Weights of a small mixture-of-experts language model, trained from scratch on English Wikipedia.
Experts: 80 experts in each of 12 layers, 64 SwiGLU neurons an expert, 2 picks a token, a sigmoid router, a shared expert of 128 neurons.
Below are experts of layer 9 (counted from 0) of a mixture-of-experts language model. Rows are named router (the router's row for the expert), gate (a neuron's input weights, with its number), up (a neuron's input weights, with its number), down (a neuron's output weights, with its number) and show model dimensions 0-255. Each number is 128 + 24 x the weight over its row's rms, rounded and kept within 0 to 255.
After each expert's rows: "raises" lists some tokens whose logits its average output raises strongly, later layers aside. This comes from a sample of Wikipedia text that the model never trained on.

# expert 31
router [132 117 124  79 128 126 145  97 139 128 106  93 134 113 118 125 142 114 141 153 152 177 148 149 103 109 132 102 127 117 126  92 121 102 155 133 186 117 161 119  76 111 167 155 131 158 130 114 117 116 118 140 155 143 107 121  89 118 135 133 135 110 153 134  92  85 103  97 133 150 103  63 140 162 158 123 117 115 137 146 140 133 111 128 134 134 149 138 122 125 106 128 145 132 133 120 138  99 113 126 106 189 124 130 154 112 104 124 130 138 142 133 190 139 159 106 143 106 115 131  91 133 111  99 134  94 149 168 105 138 116 129 129  92 134  84 131  76 134 151 118 147 126  98 122 135  68 120 164 133 123 119 137 122 113 132 110 152 132 108  61 163 122 133 150 128 154 135 136 123 132  98 158 132 139  94 136 159 151 139 158 149  83 139  88 157 102 168  66 146 136  88 135 140 117 103 143 164 157 119 143 178 147 105 126 139 135 116 158  86  56 156 135 158 105 122 139 144 162 131 103 104 110 134 139 125  90 162 126 126 112 165 132 140 138 175 120 130 155 139 115 147 123 138 109 183 174 139 121 153 179  88 145 117 111 115]
gate3 [172 111 121 119 143 114  87 103 138 124 152 135 113 146 170  96  89 119 126 123 153 154 147 111 102 141 122 115 152 117 139 101 156 135 120 138 139 176 117 119 118 133 118 154 102 151 129 104 120  92 149 138 125 172 111 121 140  70 109 119 142 100  93 159 144 130 109 138 107 133 138 175 135 132 136 163 103 125 125 104 133 102 108 166  93 167  99 155 122 141 116 158 138 116 145 120 122 147 119 103 132 122 134  85 161 158 127 144 163 144 133 122 139 158 164 169 108 134 141 124 135 152 130 111  98 150 157 117 177 129 132 115 147  90 151 141  68 111 152 119 154 114 124 107 122 126 146 117 156  84 122 129 177 126 120  66 146 117  96 132 105 142 110 112 101 110 155 117 129 133 105 125 127 149 113 177 161 114 108 123 129 119 148 136 102  81 138  98 108 109 134 113 105  78 154 123  97 155  92 139 129 172 169 145 175 131 100 129 120  90 106 151 133 143  89 119 157 157 194 125 117 123 146 122 151 104 170 120 106 159 103 162 137 166 107 172 143  78 142 119 128 103  96 117 115 117 156  80 110 148 173 129 142 132 183 117]
up3 [116 160 167 142 157  81 145  86 169 118 125 140 159 112 100 147 142 125  93 158  81 114 157  78 151 184 117 121 121 152 116 173 123 150 102 108 134  88 135  95 110 125 137  83 119 120 109 123 132 140 108  94 131 113 131 136 126 173 131 121  97 135  76 103 131 100 141 140 125 118 128 127 167 121  98 124  83 170 151 123 122 102  96 139 131 115 103 139 115 123 134  92 172  92 117 130 165 102 172 123 105 146 126 139 174 127 109 122 107  86 120 106 150  88  92 148 131 119 183 164  98 100 128  84 129 100 173 164 122 163 100 130 120 116 152  80  91 121 126 113 115 102 145 125 117  99 133 114 119 122 140 129 103 140 124 148 135 142 148  66 156 122 141 103 129 168 145 103 157 132 124 129 139 104 109 131 101 147  89 127 142 141 108 133 136  92 146 106 172 120 148  81 137 141 135 108 133 134  92 109  75 125 135 124 140 109 132 153  87 140 145 158 113 130 148 137 115 134 140  95  87 168 114 112 135 137 111 122 128  72  99 116 111 148 128 122 154 160 101 133 158 130 120  97 121 143 171 123 165  99 134 117 135 159 155 138]
down3 [134 112 122 131 124 180 120 130 124 122 171 148 113 137 147 121 125 136 102 173  70 147 117 133 138 131 111 112 145 105 152 163 129 107 104 171 103 134 120 143 147 148 158 192 121 141 107 117 140 156  93 146 133 161 156 152 146 137 145 121 145 140 149 110 149 124 124 129 137 173 113 136 123 152 118 166 192 101  54 155 148 133 115 136  84 106 141  96 103 130 133 108 105 100 115 136 143 114 140 119 118  99 146 106 157 135 128  86 142 133  90 116 119  82 149 120 129  80 123 141 147 105 108 182  94 138 130 104 160 167  93  83 133 133 128 109 125 122 123 112 132  83 149 128  95 157 129 105  94 116 154 123 109 164 111 154 148 120 174 129 138 115 117 136 152 150 113  98 142 146 103 135 120 119 154 126 124 151  79  99 143 122 197 138  98 102 141 148 151 112 135 102 157 109  84 141 117 105 127 141 118 120 166 144 171 120 179 137 135 166 158 105 110  79 157 144 152 175 169  90 131 113 134 104 122 136 141 140 143  78 117 152 107 101 142 139 142 115 126 132  90 133 124  87 100 144 105 121 149 132 131 114 104 133 136 164]
raises: " the", " a", " an", " his", " their", " its"

# expert 52
router [141 110  92  73 140 152 159 110 137 147 138 121 178 128 132 103 140 122 119  93 140 160  93  99  83 120  95 114 136 108  97  84 144  90 139 155 144 120 126 123  83  85 126 129 128 136 107 123  92  97 134 121 143 133 106 121 110 111 135  92 106 146 148 149 105  94  86 124 172 142 110 119 117 167 115 135 118 124 184 110 134 135 125 163 153 162 120 120 111 121 121 127 131 129 149 125 132  89 122 119  91 179  99 129 111 150 146 118 135 139 110 117 139 150 152 110  97 125 120 126 110 113 144 128 130 128 176 133 109 148 105 159  97 121 142 111 100 104 146 102 104 140 132 101 132 194 115 105 132 126 162 163 139 142 141 153 104 178 106 109  95 132 112 112 137 107 178 128 130  80 120  63 142 133 116  96 124 152 149 122 159 166  95 109  95 160  73 143  94 113 131 112 114 127 115  82 162 148 140 124 146 152 167  97 143 136 133 138 154  89 120 144 110 156 137 130 116 132 175 138 140 124 109  86 131  96 116 134 153 159 115 122 145 152 156 187 134 119 158 118  62 121 113 119 128 140 153 140 103 191 122  99 134 134 128 150]
gate12 [116 167 164 108 135 129 147 134 119 133 176 151 141 178 114 134 127 112 122 132 131 137 145 121  97 108 114 139 129 116  93 126 110 111  94  77 124 114 141  98 127 107 139 129  97 151 137 153 184 117 160 172 118  84 144 116 131 158 118 132 170 125 173 160 161 115 175 129 108 108  82 163 103 149 104  96 132 111 166 165  98 100 183 118 187 131 137 112 145 159 141  92 128 124 112 148 140 115 165 159 151 152 143  94 147 153 141 120 129 134 144 114 129 106  93 119 140 112 118 161 115 118 156 159 143 156 154  95 132 148 163 102 125 102 141 107 163 145 101 173 100 139 143 155  97 127 112 135  91 135 151 126 107 140 153 133 107  97 104 126 139 157 149 154 151 169 133 146 147 119 122 143 126 184 139 132 160 135 110 143  95 127 134 125  98 145 153 133 113 170  68 150 137 128 164 112 171  64 115 122 126 129 128 109 125 153 147  95 122 125 107 139 167 117 140  90 126 102  84  96 122 133 151 154 103 109 103 121 141 131 147  98 120 120 143 119 112 127 146 128 144 125  99 113 103 167 169 132 113 136 131 133  82 106  64 140]
up12 [109 117 104 119 148 121  61 144 109 135 128  88 143 141 160 129 144 171 146 112  80 147  83 151 120 138  99 169 154 148 117 143 166 126  94  86 101 108 126  96 157 163 108 118 121 129 144 163 122 133 124 122 153 148 163 142 149 107 148  88 108 127 122 164 124 133 193 122 103  74  85 154 131 158  97  88 155 120  96 130  81  92 139 118 141 120 128 132 129 136 143 113 123 143 101 174 134 123 128 120 135 165 123 146 125 135 133 128 151 127 124 162 115 159 100 142  98 181 116 152  99 125 187 123 127 109 131  99 153  78 130 134  89 166 122  90 101 123 125 130  85 118 135 154 125 138 118 144 117 144 123 119 135 130 146 121 131 109 146 125 148 104 155 141 120 190  96 148 128 106 143 136  61 144 100 155 124 153 140 133 134  93 134 164 118 142 135 119 104 157 136 132 155 146 130 159  78 103 125 129 138  92 140 136  83 123 116 139 123 120 103 112 102  85 165 165 121 134  82 104 130 140 161 118 136 105  86 139 140 138 137 143  98  96 137 122 109 138 134 138 135 163 122 121  98 116 157 101  80  96  91 140 125 100 119 163]
down12 [143 103 122 189 155  71 136 133 126 134 141 145 133 132 114 168 160 105 129 162 128 100 152 137 104 178 135 106 101 136 159 138 135 134 118 126 143 141 167  90  92 123 113 151 150 127 102 126 153 176 125 104 137 125 142 155 127 143  83 148 114 102 130 136 129 167 129 133 112 127 177  84 101 123 159 134 150 158  39 120 126 107 126 109 140  78 128 123 138 178 174 128 114 114 114 154 182 114 118 160 134  99 121 118 167 126 119 157 127 140 112 119 130 126 106 133 194  91 140  99 115 163  76 137 142 131 122 117 130 124 166 127 124 124  95 130 191 150 114 153 157  98 113 143 129 119 129 144 117 150 109  80 129 137 101  93 144 113 115 146 149 120 158 119  98 163 109 155 130 131 112 150 104  87 150 146 149 130 190 121 109 126 129 144 126 130 156 105 125 111 124 162 169 130 140 144  93 106 129 120 142 115 125 115  96 156  97 146  96 144 117 124 188  99 110 106 143  95 120 131 114 137 153 104 108 121 118 144 142 139 150 101 118 173 149 122 129 107 105 106 121 112 143 124 134 136 140 115 154 141 187 133  90 173 135 141]
raises: "2", "3", "4", "10", "200", "12"

# expert 57
router [149 125 115  62 140 130 176 114 147 145 126  80 127  88 162 139 166  95 146 111 133 141  79 145  92  97 122 104  95 111 116 110 143 118 154 109 177 106 152 129 113  75 152 119 115 155 120 133 121  99  93 149 132 141 121 142  98  86 134 103 125 102 150 127 111  71  76 130 159 167 137  76 113 132 115 150 124 118 123 109 143 117 111 122 109 137 164 132 115 136 109 124 130 183 124 146 122  98 124 136 103 135 116 184 124 167 126 117 150 100 125 116 180 153 137 127 101 123 115 133  99 114 130  94 144  81 159 204 111 143 108 132 107 121 138  96  77  99 138 130 132 105 101 122 112 178  89 136 152 171 119 127 112 135 148 150 139 146 130 112  68 126 119 132 129 117 130 142 126  92 121 110 114 109 133 105 176 104 135 123 143 125 110  96 125 140 134 160 145 131 147 116 102 128 116 101 153 140 135 119 152 148 125  91 138 133 119 136 128  99  90  96 115 155 126 156 142 136 180 160 108 112 139 129 139 122  92 139 124 141 124 115 135 160 176 151 103 126 140 121 127 112 104 128 158 137 187 143 106 165 180 131 147 139  98 109]
gate1 [149 136 140 139 186 124 139 153 133 121 128  81 114 104 135 119 155  76 121 136 151 138 112 119 135 108 152 118 154 123  97  99  98  66 147 129 137 155 131 136 122 109 166 145 129  94  76 151 142 129 157  89 163 149 155 130 136 144 129 147 111 141 160  76 109 140 151  95 103 130 110  88 111 106 139 145 152 121  86 117 119 154 146 123 140 155  94 182 117 147 110 132 127 122 144 132  80 103 107 127 129  98 116 137 116 171  91 141 161 147 132 147 157 107 124 158 168 109  90 149  83 127 145 140 111 154 155 132 130 174 156  91 161 168 108 135 114 115 179 107 110 125  96 112 123 134 108  87 155 162 125 121 154 148 134  92 122 123 116 147 113  99 153 143 109 136 136 144 131 147 106  70 151 121  86 166 146 146  84 146 117 138 154 113  84 140 154 111  97 120 184 153 123 118  75 111 139 106 119 122 161 140 148 131 146 140 143 139 180 117 118 136 113 154 167 125 113 159 129 154 128 136 155 174 138 138 147 102 103 177 151 130 135 132 140 102 132 130 143 140 172 107 112 129  98 151 140 146 127 114 149 176 143 117 142 115]
up1 [163 139  74 111 113 126 112 114 124 140 130 103 116 163 160  93 149 139 135 139  87 100 116 129 120 131 101 147 139 140 124 149  95 142 136 120 148 111 103 156 118 137 133 128 145 149 111 110 130 153 126 113 153  68 122 113 146 147 175 119 117 173 105 171 112 143 114 141 117 104 103 132 133 136 139 121 149 157 126  84 135 136 120 139 140 129 126 166 140 117  85 109  85 103 121 120 138 144 113 143 130 117 154 121 109 130  99 149 130 124 132 111 119 154 135 143 151 120 141 101 101  80 131  79 117 139  98  45 114 159 109 130 127 154 116  97 112 119 130  98  96  91  77 155 127 125 147 124 153 117 175 171 113 157 131 112 130 132 119 115 163 106 102 126  87  86 131 123 102  91 130 119 150 144 162  95 150 131 132  97 128 135 156 151 139 176 147 136 110 162 159 141 130 114 141  88 136 133 173  97 152 121 114 154 128 100 166 127 148  62 129 110 131 129 109 136  91 137 139 137 105 153  65 118 154 144 130  74  93 128 112 137 114 178 127 103 125 110 127 122 151  88 140 128  87 122 157 189 127 161 115 147 174  81 141 160]
down1 [ 93 102 130 115 118 126 116 104 108 130 143 115  99 145 132 140 123 118  98 188 135 137 128 127 122  90 138 141 157 118  87  87 157 109 141 134 125 102 142 127 123  79 109 160  86 152 154 138 147 108 122  59 126  97 103 145  72 105  89 165 149 137 180 161 164 129 112 126 128 114 157 146 128 138 193 104 100 154 139 118 112 129 134 127 109 147 103 140 144 118 109 182 109 131 147 125 145 109 118 176 128 108 137 136 143 165 171 160  84 158 130 111 146 113 132 112 124 126 133 103  91 131  99 151 126 145 127 143 181 145 144  83 154 113 108 167 160 133  76 133 125 149 130 115 135 171 172 112 116 143 119 129  93 108 100 122 153 110 108 123 107 132 131 114 106 142 156 169 150 103 138 142  97 123 117 162  91 132 146 138  89 131 135 157 119 132 178 116 132 105 118  86 138 104 137 116 150 127 100 119 150  87 154 110 124  95 101  99 146 105 156 127  99 124 135 100 126 149 125 118 159 173 115 153  95 113 171  88 122 152 115 139 124 145 110 128 102  99  83 132 125 173 130 177 121 106 105 104 130 143 159 128 142 161 157 114]
raises: "0", "2", "4", "3", "5", " |\n"

# expert 6
router [145 117 146  57 121 160 160 106 127 142 131 122 161 129 152 137 138 129 152 145 148  96 143 128 103  92 104 148 105 114 116  76 147 100 122 119 172 145 150 123 102 110 128 139 120 111 103 156 123 117 112 123 153 161 149 116 109 107 135 117 131 126 143 139 108  56 118 101 127 152 115  82 100 160 132 125 105 106  97  95 152 145 123 138 151 152 149 146  96 127 105 125 126 127 137 129 107  90 116 122 103 176 114 152 110 127 153 127 142 117 150  99  83 163 163 134  99 109 148 138 115 118 166 141 156 105 142 172 108 156 103 105  76 134 154  80 115 127 144  77 116 159 129 163 159 127 110 147 148 156 116 178 131 126 159 140 129 171  96 119  72 153 168 126 150  79 146 136 107  89 111 114 150 141 130  91 123 128 108 103 145 132 132 130  79 134 123 122 110 127 128 119 112  96 142  67 130 142 128 124 146 133 154 128 147 163 117 117 135 114 127  99 133 106 141 120 133 154 137 111 130 139 107  96 121  95  86 128 151 147  98 101 134 157 155 172 130 108 144 128  95  77 123 117 160 134 179 130 121 161 197  99 110 137 104 150]
gate3 [160 146 164 123  99  86 113 100 147 164 172 142 106 130 127 113 123 162  89 158 109 102 144 135  72 109 132 148 119 127 127 124 146 136 112 118 112 154 105 144 114 131 128 155 125 122 139 115  95 161 127 113 101 113 156 116 123 118 132 115 174  98  95 150 127  92 155 142 138 130  66 116  81 117 152  98 147 124 120 141 156 121 116 139 125 128 152 135  93 151 111 178 116 124 102 118 133 162 108 127 147 105 173 113  87 104 140 171 136 118 143 109 138 118 167  90 135 138  98 109 157 141 123 117  82 124 105 120 138 130 175 111 103 132 144 111 155 150 165 137 146 126 114 107 143 142 128 124  84 134 132 116 103 138 105 140 107 118 156  86 129 160  74 150 115 138 222 115 135 131 130 139  97 125 139  94 108 142 137 160 154 114 127 141 191  78 127 150 141 130 111 143 109 129 102  62 123 121 111 133 110 131 133 105  92 171 136 130 122  95  97 114 104 104 129 174 122 156  78 106 119 117 122  95 156 151 110 108 139 160 125 111 121 131 139 158 148 177 117 145 178 144 162 145 145 139 146 125 140 133 136  81 147 127  87 135]
up3 [132 133 133 108 126 152 115 131 136 172  97 107 158  93 138 102 138 145 153 129 137 141  95 147 131  94 105 139 111 140 177 135 117 140 132 139 128 129 118 100 106 108 118 149 114  72 102 101 189 123  75 144 143 129  76 169 121 148 140 124 107 165 132 106 138 154 157 135 116 146 119 143 149 104 128 124 109 110 129 149  68 116 116 160 141  95 130 131 148 154 156 122 149 160 139 136  92 102 127 133 141 121 130  91 107 128 111 155 121 122 128 140  88 140 117 124 149 130 104 127 142 159 114  85 188 117 132  94 112 140 130 130 120 131 116 140 148 170 118 146  96 112 139 121 134 115 129 120 116  95 139 145 149  83 124 151 169 126 104 144 111 102 124 150  82  70 102 128 134 102 114 156  94 116 115 121 150 138 139  91 139 158 138 120 110 138 127 130 168 162 139  91 152 160 144 145 127 135 126 136 114  93 162 151 144 119 170 119 116 173 131  91 121 135 147 113  80 119  95 141 156 115 192 125 124  74 158 168 120 127 137 137 131 126 172 100  69 155 128 105 166 137 103 152 139  79 187 129 115 129 140 166  80 156 112 165]
down3 [129 106 124 138  90 160 126 132 175 178 124 132  80 100 143 101 128  92 152 152 169  90 136 135 136 140 116 135 111  98 133 145 149 124  79 157 107 123  80 128 114 108 138 132 115 127 119 138 186 116 113 135 100 163 129 109 141 107 158  88 121 129 116  99 111 100 130 155 103 129 123 159 110 109  77 145 134 123 102 127 165 112  93 125 113 182 142 126 108 134 173 139 163 146 127 142 127 137 156 138 116 151 127 158  95 158 121 113 145 105 129 165 131 100 149 143 126 134 135 120 172 144 156 128 122 123 156 110 142 126 134  87 143 132 124 127 102 107 144 127 111 114 173 148  92 127 157 141 125 175 103 155  98 150 110 161 154 181 132 147 123 105 126 122 131 130 119 129 109 102  47 109 123 148 149  97 142 168  80 138 171 118 121 136 132 114 129 118 158 130  66 139  89  79 154 111 169 120 137 152 189 119 121 120 130 140 163 166 152 100 116 115 145 145  89 175 125 160 123 135 142 132 147 131 137 131 156 135 140  79  88 108 115 113 117 162  94 135 143 102 132  82 113 131 127  90  94 156 139 123 151 132 125 132 151 151]
raises: " the", " a", " his", " an", " The", " this"

# expert 24
router [118 112 133  73 119 134 156  82  75 121 130 147 129 105 120 133 153 116 144 125 115 130 107 131  91 110 114 101 144 133  64  68 102  90 163 158 151 138 165 141 121 117 144 131 116 128  92 102 107 121 134 154 119 132 113 118 112  87 145 109 139 131 161 164 127 125 136 102 172 115 127 127  94 125 139 128 130 120 154 111 132 131 129 138 135 158 142 147 135 138 129 122 114 129 125 104 141  85  87 115  96 134 135 129 158 122 149 120 162 135 115 110 110 117 137 116 131 104 138 124  92  98 137 126 158 109 173 175 114 148 125 141  71 135 125  79 120  97 146 112  81 154 143  95 125 150 119 122 167 139 131 139 152 140 138 142  98 175 114  95  73 151 135 104 163 112 190 148 128  76  87 125 138 161 136 134 132 119 136 127 159 155  97 127 118 174 147 160 125 109 141 127 126 137 102  68 160 146 158  90 150 123 126  92 113 134 137 137 147 137 102 118 152 161 138 124 146 157 131 151 120 137 118 101 128  73 115 137 117 116 110  98 159 154 179 183 128 108 137 146 110 156 118  81 103 153 165 121 156 150 155 127 151 169  83 148]
gate3 [107 156 101 114 166 155 158 121 142 138 129 116 151 147 139 125 131 136 124 108 119 125 174 126 111 124 109  79 149 103 141 111 147 134 175 135 137 171 141 133 115 121 118 157  96 105 153 130 130 115 164 158 162 166 111 119  86 140 165  82 121 122 120 127 135 125 137 133 118 109 144 166  98 137 133 143 157 125 163 127 134 101 118 141 160 127 136 166 127  96 139 156  98 121 152 110 148 104 104 144 153 146 109 100 151 131 142  85 104 150 130  53 137 147 154 125 116 144 194 148  97 148 110 124 107 151 156 108 144 143  92 147 132 154 141 147 100 120 147  97 142 123  91 118 153 140 142 125  77 136 147 150 107 142 183 116 133 121  81 134 123 145 145 139 140 122 148 109 120 130 115 168 147 115 122 124 105  59  89  95 140 190 104 117 135 121 111 123  98 131 111 138 101 171 112 111 137 123 109 152 136 170 119 155 137 119 134 136 145 126 137 150  93 123 128 119  95  79 148 151 124  93  38 174  89 155 112 137 152 106  94 128 144 120 144 129 119  90 148  86 129 114 140  98 138 160 142 151 131 135 131 155 172 121  84 122]
up3 [138 123 143 117 155 120 107 138 178 132 109 148 137 111 140  98 132  73 105 100 128 164 122 122 100 146 159 158 116 140 151 162 137 136 114 120 143  84 116 136  80 112 169 131 145 147 143 117 131 116 120 117 128  88 148 102 144 123 158 129  91 156 119  95 100  64 103 112 149 137  77 125 167 105 126 133 114 146 126 126 123 157 161 113  82 127 138  90  91 132 114  86 151 114 116 136  88 194 130 111 128 121 128 147 116 176  96 120 152 112 124 172 138 184 135 106  88 129 115 139 136 138 119 156 160 116 122 122 113 168 183 113 143 105 149 124 155 137 116 149 108 131 137  89  85 150 104 147 152 155 107 104 129 161 113  90  78 128 117 118 138 116 124  42 107 170 143 130 125 148 129 106 137 154 136 112 163 131 168 151 108  77 121 111 135 121 138 138 140 118  88 128 114 110 110 117 109 159 141 155 106  97 146 132 153 162 156 128 113 171 160 160 142 147  98 141 145 170 135 100 157 123 129 101 138 130 106 114 154 114 140 100 120 138 143 144 116 153 130 158 148 128 152 116 146 112 112 164 132 144 126  89 118  90 168 127]
down3 [ 93 137 104  78 164 115 150  85 137 123 103  88 139 110 140 121 120 111 107 145 116 135 116 114 140 137 130 172 104 138 154 101 141 138 135  92 129 140 134 123 136 126 127 155 107 125  85 194 113 128 135 123 157  98 107 130  95 128 143 108 140 108 148 175 104 123 155 129 189 116 146 121 112 132 127 167 128  98 124 114 143 118  59  98 141  94 133 143 132 163 153  96 102 136 141 131 174 104  99 151 138 113  98 148 142 115 138 171 136 114 114 137 107  73 163 156 113 157 148 111 106 144  98 153  97 129  61 149 137 116  99 114 120 152 147 148 161 145 126 115 118 142 104 160 137 157 108 119 122 147 139 135 124 136 124 172 116 141 106 134 122 150 158 152 122 152 161 161 122 126 111 171 111 112 135 158 116 154 117 130 131 155 116 180 139 137 140 136 117 134 134 123  80 118 137 146 130 145 147  87 143 155 131 116 104 153  97 176 149 121 131 114  97 116  82 159 108 116  96  76 115 127 136 141 106  78  85 157 144  93  76 120 133  84 127 164 125 124  92 111 142 136 143 115 175 141 118 155 180 146 133 111 134  85 118 152]
raises: " the", " his", " its", " their", " a", " her"

# expert 4
router [154 103 101 109 112 158 137 107 133 148 149 110 124 111 116 134 157  78 140 119 142 152  56 109 118 106  92 105 121 112  90 116 148 107 137 116 172 153 168  97 126  84 135 134 123 190 128 129 114  96 115 144 124 141 114 125 114 125 119 100  87 133 142 109 132  95  76 125 142 171 120 102 133 141  94 140 128 142 176 103 138 146 123 118 136 131 145 162 104 140 119 134  91 101 139 140 135 110 109 127 106 189 116 172 135 138 154 127 174 140 127 110 174 147 132 146 121 142 157 130 124 126 123 124 143 124 179 188 131 161  88 141 125  83 146 123  98  96 119  93 121 129 119 107  94 175 130 141 155 149  94 144 142 120 178 137 108 150 101 116  71 142 130 125 124 102 138 162 149  82 125  85 131 190 129  81 129 118 110 106 151 159  93 130  88 135 118 141 142 120 114 134 154 109  87 110 124 147 145  83 136 140 143 149 137 117 142 103 124 123  94 171 120 190 132 134 135 161 130 131 129 123 144 125 141  82  96 152 126 107 118 127 151 153 157 162 128  99 105 124 101 120 112 112 143 143 153 140 119 148 173 129 130 146 103 121]
gate0 [157 139 106 115  90  99 128 132 150  52  88 184 163 135 113 124  98 151  88 130 120 141 157 151  85 151 102 150 131 165 115 140 147 138 120 103 150 146 148 161 149 128 104 133  93 119 164 131  87 160 130 124 132 182 126  88 122  96 116 103 156 103  89  99 125  96 123 105 168 110 135 138  93 142 193 114 137 151 158 158 131 170 143 112 121 155 195  97 140 121 137 130 115 141 117 136 120 168 132 126 173  81 139 135 146 134  84 159 144 139 136 101 153 139 163 127 157 122 123 105  87 154 121  93  83 154 150 139 138 132 159  89 141  95 155 143 136 136 136 131 163  90  96 118 107 159 124 125 155 122 156 147 137 111 120 132 146 118 116 125 112 103 149 147 155 161 146 122 147 150 139 152 108  92 170  97 138  72 133 135 114 147 135 139 145 119 176 128  99 133  99 110 134 160 141 160 170 117 136 135 137 178 137 126 144  94 119 154 137 101 126 136 121 149 126 106 152 152 115 155 149 120  94 141  91 125 146 157 125 136 141 142 124 119 159 131 129 164  97 129 153 120 132 144 131 158 114 148 150 106 148 156 115 149 159 131]
up0 [113 114 107 123 130 148 112 146 143 127 120  91 164 122 170 128 123 107 104 111 146 157 102 103 114  96 112 129 126 118 129 174 136 173 121 127 144 144 116 126 158 134  98 139 163 140 100 156 187  82 149  77 113  55 138 152 182  95 139 144 135 113 146 155 138 153 124 155 134  66 122  97 124 129 136 125 147 141 138 147  90  84 163 108 136 117  67 145 134 160 125 139 139 142 133 110 107 119  96 157 145 134 121  75 126 138  79  96 104 124 121 166  88 134 143 120 126 122 118 103 143 166 111 137 142 154 157 121 119 168 130 130 110 154 103 120 161 200 128 144 101 117 125 141 109 104  90 160 109 111 105 163 110  94  77 136 135 113 140  96 143 140 115  88 111  97 124 101 110 152 138 125 151 155 150 121 150 134 134 116 129 124 114 145  91 152  92 131 165 164 104 186 127 136 110 130 137 113 125 118 140 130  69 162 140 127 136 130 131 161 122 134 170 135 121 118 133 168 148 156 140 125  84  98  95 147 147 133 132 147 152 144 141 125 108 108 126  95 141 128  96 137 123 134 169  96 112 128 135 148 161 156 131  93 106 103]
down0 [ 84  95 162 106 134 137 147 114 131 108 111 168 157  96  84 101 132 146 153 120 127 133 126 131 155 136  91 133 150 115 108 105 106 132 125 143 133  75 131 106 152 171 127 136 138 121 113 157 130 117 119 134 153 159 134 117 118  91  96 123 104 126 137 124 161 136 113 135 148 155 128 135 152  86 116 131  95 119 127 136 149 138 145 140  77 105 139 161 155 167 105 132 144  85 127 133 171 134 128 167 167 128 137 153 127 156 110  93 156 107 139  80 144 155 113 170 111 119 107 170 133  97 121 147 169 111 162 122 120 132  87  99  96 163 155 164 133 147  78 153  80 157  90  95 169 123 143 182 134 103 101 128  91 146 124  85 155 151 154 102  97 131  94 109 111 102 164 144 134 104 134 168 165 136 156 146 114 125 124 116 164 115 107 146 132 143 125  90 157 127 130 138 129 113  91 137 127 139 113 121 152 141 143  83 121 118 167 135 101 151 115  76 124 108 135 153 122 191 171 129 129 108 107 117 119 130 114  50 139 135 129 132 113 132 151 154  98 104 108 130 136 127 160 137 119 123 109 152 132 165 149 133 138  88 102 150]
raises: ",", " (", " full", " to", " major", " and"